config.toml
n_experts = 32
moe_layers = [1, 2, 3, 4, 5, 6, 7, 8, 9]
routed_scale = 1.41
beta1 = 0.9
seq_len = 256
train_tokens = 789700000
steps = 12050
Below are experts of layer 7 (counted from 0) of a mixture-of-experts language model. Rows are named router (the router's row for the expert), up (a neuron's input weights, with its number) and show model dimensions 128-191. Each number is 500 + 25 x the weight over its row's rms, rounded and kept within 0 to 999. Numbers have three digits each.
Before each expert's rows: a language model's description of what the expert responds to. This comes from a sample of Wikipedia text that the model never trained on.

# expert 15
Description: Digits inside years and dates, especially the 0 or 9 after a leading 2 or 1, such as 2(0)19, 1(9)83, November 25.
router:547520504513556494530499560507480527540511533507485526506499513481493519509480540569533465469501521528483505466516468531463488518499484500536498485505493472495497516505472472488510539509536496
up0:540497500501445441545546506525498521475536503521479528525510472480522507486521539528490505541482507514519469502476510545502479480558510498497500507479493506488490508509537546480544478523493540
up1:552503492504490496510512487490493517552489526520478455503527543483491537525545486529509517465508518495455494466537449494502497489506534553497518547508526528509500510497509514524485480521474487
up2:523499487501521494503472520519469546492461519543506482550496485511474532560493481514483501529489536494508520541511470500476528487495502476518510489504505458512523477454487503518497539537508513
up3:487451514506485474548483540521526472516462483502472491508487519489469487526479501505480484501490553501512516467520463519521513511501515484532512464517512520465508458506475544475501499506523523
up4:480498485505518492433474515455500485517472564484508478500484510510509483545454526506454507510471473502470497500468495500488490505475532476505486529520488488483494526503494515512515533506494511
up5:500511528492493485486465514529469490521530466498470509492455550492465491505510492508475496494471472497466516498446461451491525492538498463444502495496539487496475502470453488473459466495497534
up6:534493525494466491479469503467506467518480577564513475539507481493511575516509518505534512501502495483448543513512548527513506518535497581476469487446535510511495510483472508465493570457502511
up7:498505489511549488551472499510491499540535531502471480521515532484506508514508464532496500493493492484489504519502488541511520508541489555487514505462467488476504479488477518497490486516505511
up8:494483478479508469487493503495497544473506493494511495452478467544479510481474558461449512492510506482497497513507519502523505469484466503478501487479493520466433459493498485463546511503477477
up9:488468496487500477493520477506485514494508532518445439512512509503488464447464532473483507542503544485508530485496466496497541471501524539516510517542504474509508491498498502537531522503518509
up10:436470510448510498475481480468494509502535521533511466514483531501502522506493517460500524480483523504501477506515510514478498487507506535499501505501522510516519510461464519490521507493500545
up11:487531517454468518467478520517502528505482499544534492517483505521495529511492528516526556522489470482491510551496517500495538509548539506508520439472512502513495519477496498496458525458511550
up12:547507510511480508503520541497490507518473528501502502524500467517499519511484501503491519479543491530497540492525451450505464502442515504526503444544512492507453519506528482506474533479484508
up13:501503504457477543530503476495505471522487470517495479507469526482529472483529522536482491526509518451535544516519487502522512519495508554501474468474496481458488466454506498495506471463518478
up14:508506510450508489519490545490516538496491519518446473510517497471512535492527475502474472541467519503459496477476481511524505536531491508458513492497493489493513474463520496481489524500511564
up15:459448513529539515493510493500493497531496499501500473545492511480483510507436506481501538511460509452506485541507515566528480540483482461522529496508586542497497498470502477492521481457509523
up16:523520508531520501550536482517485514486495507524504502466480514487517457493498460510495492507504520484489497503468498492520483447502554476543505496534494526510477529513511493462473495478526502
up17:504499532488495487499526529492488498523516507522535500444506484528482512516494517517454502474495497465483489503526486476526516452514524554513490525488537476560553531523521517492504461462527505
up18:507495494482531491508496484485482484519515487479458452491529515490506518528475522552463483502529512487476497520476497472489514513481525520501488483498484500506479489461494477484489497521512478
up19:500528496517461492514523483469504502571497522482505499503499504530524497506465521541465479526481503477469511489492506500480480499516524503486493481460516508474499553504518517459510469492508520
up20:513495496495505458513495500422482505542513534523445500491511481490520500456501497507498517556502537472459521490461505487536509525535541534482501510482537484548484499511547502507511496480496478
up21:494487528521526481481489532499534555480418545505473494512468486483522467530502527462514498509468506493512502499538447507509476463508484517487491451486518546481454547474523502500528508510493477
up22:540444491546534505489509507510539525494496505523501495488464526449507538521492450532499467496527474518489507490485510484534492480505499477524508483509569498514489544518447516448518525478457502
up23:508514523488476490482482484497539528558507468532518510493507488450453479535508529507505512494541519455476483500476480501487491436530577493455483533546474506511471521472539532491481497465517480
up24:506475475485506484541466490524488462511470543486491446524522492490524522514534504518485498517506523488509557489484488455540494494513551538522532516505550494518479511514513481493501512543516522
up25:522502524532512502486512515520482507520466487492459494489475550506430496478495506501481496522535475538525521528511511458500524529491479487509501459521500537493470505486486516505531498469502545
up26:508509469500524491487500497507515512493495494485479515513495499496484515521512469496465494477459457492473552514560543455508473471488556475476490461471483479508478535470463519478477500463520522
up27:474499505455451518523450519515526523504496494483480497485509460552501513493493524494477514521533492477519539519532493458484521466498483506479504474525489527498484501508498535468504506513472481
up28:520497510500511519544507490502523488431460546534466506527544481554544481542527505525495502491476559487506521540468499486501470505501533523508518501482491506443505469525481491512531496477494546
up29:527473525467471491522499463473512495511511556505510483481519511493499495503454535501477481538538485465509500525509486538509491492523549490476505491538534483499523503518528537453502492505514480
up30:545512528474496502486470501470476473484521456500474457483474516500455513470540507526517491509503512498467493518473527486497501498508541544493523468498522470447493477502496494529460526482473513

# expert 19
Description: Coordinate and unit symbols (°, ′, ″), currency signs, slashes, N/A, raw byte pieces, and uppercase codes in racing result lists.
router:508492527488491510498533488569519501491537517482482461513519537493513482475491458497456487468497474528511452452499484504504503488467501490538519500486495488514522546473470485535494535503535521
up0:533470510511484500491474487470506517539492517502474481479493443515499540450525514488497483492510516496455492539486474550488490540519457493514527487527521507549453465480496505461463516544459500
up1:483506501475464477523505472491500550534481519514500518512476472549508488514475493473523507542491492486551518473521506499515520520487509470488469501491539485545472496471500473500489515529493466
up2:505523447518514556545508499489541522501501515536485488517504474532501511508459482510460479525507480513497504513466485516502461477503470501509517474497479519477464456487509542511520494528479488
up3:507510550471522519493498462535492527515518543517469454509493446460538493526517477495473532524494489460494532527438457494502497477517492521474508505473538541508509507497543508492499494446503500
up4:509488439430506499484469510500535514505450507498521472486528532497493528469510501468481522459502507502487494527504525526523470451505471475519507483508489552485501486470454511474496513475492523
up5:487469548495534477488498473481515511511449502485520461491490470513488506519568543487527520490501470470461503494540519545553504462521521478491487485519517516475449547497466474490491455527497481
up6:486438451512500530501449536475539534492498493486499477445511558510498496523544535551520539512496511484525530497513440514449518504562526503476499548539542486512509447509550472507513522481508531
up7:505419523448493469531525523523537500511502540533502564524485449432529489515482472536495548495514496494500481501468510477484486522506481525495516512480493519517487498474488520500479527531509493
up8:548471535460499498517513529478464468474498513545499464487467520508491514513501477543540465501485482476557519525493487547469535506483484502489479460548460549507490551486515467521500551472455514
up9:541489462470524489456515495510466489512514539507508462524553437469482487493522487504494533470451567496455526512521491493522488490560500505514489510520488520496471484452506496506490483481518525
up10:500449539483540486513485465509491527514512496486498447442445533506467490511501477515456486513508486510492517515515461527492507458513531454524505462512510530482516463467542539527487538508469490
up11:506489511432454511519483469514554538520491519495491452470508518507539521527459496487496482497485532512501485521470497479505503475483518579443512515499502486496524507530531544497467556474459546
up12:508495569476485480503505467500534508515483489544514495441463472507444466521510512508487513504487495505495487509491506482503453527527536504523473474507488533538505489475522470493496484455493487
up13:476455529488515463506501485508505519488482578475511508507514447507474531526516520473472495523511505493469517479492546493498467510492551511473484521476516476530494492470483520502510527447474484
up14:503510491490462512493530468487495480505497501515543464442491516463553521505503521482476475469542508449512498533454505504501504514504495489491471466456521497492473523467556504465541493518523525
up15:549481498468519498481498504524523498488468486504494467527508504564478496512478510530475515535490544485518492513486511495492500487479478474545506497526476497473502511481503468496505544479490501
up16:483530477510511477549482483489488532486431505499499487535478477514506536481501491529532514503539518506463549496486466458522493478548501512467537484497489523509483493494489490509489526502515512
up17:543464533484524467502455548479519530529519520554462509469470512490519480501512494500519524515538483504542515487482481518531487472490484532467492505466495486442506498491475496473474550493490508
up18:489475537467548466527502519485508495507490510492491445482500510467540477475512470473438527543491468498493515502511465464517484510480519502502501474474494538489527579498533547498486510495504528
up19:510472455533502490464514493460509496523532527491475479477517520500465477533541491522476504505504459511542506505479494456510515533522528543517532522473521457486493511465509502515493538533476511
up20:498511475459465559528480488481476498482517490530482487496487490531541498481488497507514468502456448530522538484451450468507483473499498484447493469497440493456509496495521511502512527526469494
up21:492530536491508468511515502520500514510479534508490491494440494503532510496486481519471523501481464473441503515520540530484478496517490469510479469515463506529493489499535490518498552487493498
up22:463478501494502466470519501539521535500423525559486443482477495537524473480498533489499516524476446467501518511490498504522520480544477495507507545503525493502472541497493505502515453499497512
up23:487530516458518513553500510464532539526500506541447502514503498469485516540500530524476530505522475516447490514495524484578437461494495498485498494506515519504458500462509480510464526494511486
up24:489512536491512486469474496508528519485496507515498527507498498486533481495484491519455523503456484479502468485505502489478521526481490478516495532494529458485505538496504554487519523506505525
up25:517504485472517500488457467494478543484491535524480526457516515476468531527526519506557505543560517486532531531502503522510505506512519489521466459459535509478488534522470517457432447535506514
up26:504478518442500506502500484510473476547507537519528478487464564499516525450525488536487510528464505529516506515522481496541519501482458466455491552517523531529512461489511492493468466468500551
up27:495491563454493516549488475542506528470506526514512446514539526511505511482478518476517492438455500500515464486497505488524470478498516533526545478489508476496510521471467498491491495504503532
up28:518481515451477515510500520490561541510498476500469458463503506511516530510483487504490491511510514496512515537487450515509551470519569503534518492500492530483453519478482462446494528491486508
up29:512489482507490460487480522463531502516485523551523473492478476484526547509449505503477495485478528473503481489507532424514490519519534504490494491465536480494462466456432521469468526451486517
up30:520503475519464479525505488497527529513497502526510510454483469499536527545531514477447538516479527484535502538470491475549499528536472502485467525499553478518474543449502493488495491455468538

# expert 3
Description: Opening pieces of personal names, often Arabic, Romance or French, in cast lists and tables, such as Al(ain), al-, San, Robert.
router:510474548480495539477486489504500507516542484498495489496520507514482498491524511509477535504516443514440493497480533531489494467502470535505526521455519533495506536473499503515499500477526473
up0:520489486519516466544478509522519526515493526466471486495545492459497488493457504505504513494502519493456485477486488484491466474507512454492562495513460489515501480519509489516481499502524507
up1:469469488507507510538457503534482502514474517524483469484466482508535490495460518506493504513548489503507514476478472497537446475505507478512532499482486531546458484480510517487501514479516510
up2:544506524520504504482491485496483478461463497505498488529511487496513538497473519491490527531496524483465495536472456526532511472505522476485503479488489464494523510540490508500513521518506505
up3:481524442435491487511503499465527481480521521503475473486485523524547499492493521506497507487477492506471540521458508508516511504490485481523534500436534484495492495482539499469457539499438498
up4:509496561502523497495470485502525545505494508483524486438492494476488502516498515524523565478507480494477504478470499492476495463541503507522535512493518522475470535489528467474500501509465502
up5:533472532507483508486529533510507481482493503458525528499503477534500490488492483508489531461488499460531531548483515469511533505527495508446528451508528549490475480519512505514511490506482516
up6:494484499517493535468494456498512478526498510525501432485475487533505500430499518507533523502502504499510535526474485515463516508488483503508521480474465479523472493440477486501515502488471510
up7:507487479497520482518520474512495516512439504514492484509494488458520487494480466550552531520520505515511550459526494502472495516501515496455470493514533479531482496530528433471482489517535518
up8:509482494512536511507515507515520503501497512486492495525508468478506490482527500517459496469469507539442532497511482520521455539539518468534447473517455536538476477447486485487496520466511494
up9:488514511505510554464497501586570478510518503470473470538524471502533504472486480482485518471513527479523479503474495497465498533473523527500492494540503494531492477501525510529480516511497532
up10:445511501501505516530447470538498491532452549502475449431505493474513518473473506513451482495534509478493524475468507518512500480468513470472519468472514484470500511520485455475484507510511548
up11:483521462506492480509497478494539489490465478493413488459522494529537530514478495489473504490488514460486487521502505498516548460515498509504524509471484509500505522459500470527480498525434503
up12:475525521468523482528456474518484519516501499508492461483506507517500515543538469526496517451492514485522504545484479470538507493458484526503544514506453507521533511513478504489485438488470507
up13:479445502519490507486476475456532509475520498490484473484510490483500480511504492526497498451504497525453514496481498492507528483493482495511497501475503511461505545479482558500514486482513499
up14:510486527472514515516481480469453514494485515470465523478522510512485495482482526534489531506443523472448495492473538501477502504500566523544497451523544476508514499513506460496476478507473509
up15:477447458508483508526483543586543466504475505515493452530534486512492531527510502500470543497508524510479502529514475502499508483501528537498496489488518515554486519465512495510498514476464559
up16:475462495501507491500488498453517491494479495521468496513491517522489539536513477471509506585497489502451522507497523511541462490497481494523507517492492552510524504504482529488520530511472499
up17:491477517464501503446516468471502508536479517508468484455489493507509573468508550499466556524508490515457520492487483528573540493520503467550489482528483516485511489509460499509473540499485522
up18:518485511514480509514537523474514439521526503504499521533530473501486548556536516533499463439523524500531503547510503512495510470501526537470486504492454503478498474519496472492531535540486527
up19:485472482508502486504485502481529489525487513495481515456480474487523494496479510487462561484465461465496547520471465482513498485518498527524438446491497498515498454451476520503475553508494493
up20:529531495477483506521506471521479530503490528492518520448494463489513506521481510528487506519474482505501535472517491495488482463496487450491484481470509455481513486472524480487501528481514457
up21:520532492532488491496479476488506504516528512479529514486445506518524497493469494506540533502448516489462499498500530506479529501503468486531517484452499444470456532528526500498534487510514507
up22:507518436528519499524504472512494510509486519513464502477519452512534508462476489497477492502496504498482511522504498498501545496461476476484496531488468547541487480514466523550547469490437473
up23:470527487466512513485511469477506520464471506520489472505458572526523466478476498520504567518518467507509530529475522514522481536528467537527486469486496510494510507509507507452489480440469533
up24:550486528482532469539511489514511493480521506520485533475516477499525524513506471479521520500491519500462523490525502487516522497490509490546538497498562516475463513472520477515494468463513477
up25:530487514457526552487491524491525491482500519517514529491457548518547469530516511485471491481527495479477499509496489454485450514430466500556545514520481515517481477502524506488513480431485502
up26:501469489512544496531499524513507551465513531510498526528508480535496492503506464471467494566472497500509478533476504469488503504464506485501474511530486484518531450490505503511483508496527499
up27:522463452523546484487508507512529468471525493534521486466518438503530576518473485484485532526455486495481500547502504501485511504506491528468471549485493508497501507519498502490502498464533533
up28:497447506498494460520448487492538536496495483499503514489538479532542525463523487498524521502464468479490539513494465515527502472504485485519499484505492556540464494462571527491488497500484467
up29:530493442508539466484466528576530509502533485535506483488515481480503478481477494497457484487509507494419496505486544530505495499521502537541502469486483563526466520448541539442523493456525540
up30:498495500532511535494502491452447542452506531458510486491465517483471472505485550510496517519472529463507496550484506500502542512472488479442503523507525488504518496535479459481480505496515483